python train.py --n_layer=9 --d_model=320 --n_experts=16 --experts_per_token=1 --d_expert=352 --d_shared_expert=0 --activation="swiglu" --moe_layers=[2, 3, 4, 5, 6, 7, 8] --router_score="sigmoid" --normalize_top_k=false --routed_scale=1.0 --balance_loss=0.0186 --balance_bias=false --scale_expert_input=true --init_std_router=0.0148 --lr_router=0.000571 --vocab_size=8192 --norm="rmsnorm" --norm_eps=1e-06 --tie_embeddings=false --optimizer="soap_variant" --lr=0.00241 --beta1=0.95 --beta2=0.98 --batch_tokens=[16384, 32768, 65536] --seq_len=512 --train_tokens=269400000 --steps=7195 --dataset="wikipedia_en"
Below are experts of layer 6 (counted from 0) of a mixture-of-experts language model. Rows are named router (the router's row for the expert) and show model dimensions 0-31. Each number is 128 + 24 x the weight over its row's rms, rounded and kept within 0 to 255. Numbers have three digits each.
After each expert's rows: "comes before" lists some tokens at least twice as common just after its tokens as in all text; "comes after" lists some tokens at least twice as common just before its tokens as in all text. This comes from a sample of Wikipedia text that the model never trained on. Tokens count by the router's weight.

# expert 6
router:151159163138139147134168143123138142062096119121140101146111114119139114120120125086130105133150
comes before: " |", ")", ";", "L", "U", "O"
comes after: "|", " |", " (", ";", " T", " B"

# expert 9
router:120181136111130141158155143100155137119097143126139132151117160103159127149129140105101087122151
comes before: "|", "-", "ist", "er", "al", "st"
comes after: " |", "|", ")", " a", " an", " his"

# expert 5
router:120130159100146114149141089108181135138096151099145127166126144124162150133122162085106094118159
comes before: " |", "–", ",", ".", ";", "%"
comes after: " |", " (", ".", "|", ";", ":"

# expert 1
router:093168146080116144144156101099162148146102126093110109154111153127146162115156119100113084114155
comes before: " of", ".", ",", "s", " and", " to"
comes after: " the", " a", "ti", " The", " an", " its"

# expert 13
router:110171164102163144140162137085174112112126136069126146132114164106169164114151146130142105147187
comes before: " the", " a", " and", " which", " he", " but"
comes after: ",", "s", ")", "\"", "ed", " such"

# expert 7
router:099155126109150122139189145110150155116101120085094102157138147118149159117148131112110113135137
comes before: "-", ":", "=", "\n", " •", " Born"
comes after: "\n", "-", "\n\n", "|", ":", " •"

# expert 4
router:121174135120136134135139122080150123112111124101125130141126125135131147114104135110146094143151
comes before: "\n\n", "=", " The", "\n", " In", "The"
comes after: "=", ".", " =", "s", "\"", ")"

# expert 14
router:100184161066129136132184119104175134123124133101112144133125158111156166108129141095125112129148
comes before: "\n", "  ", " 0", " 1", " 2", " 3"
comes after: "  ", "\n", " 0", ")", " —", "%"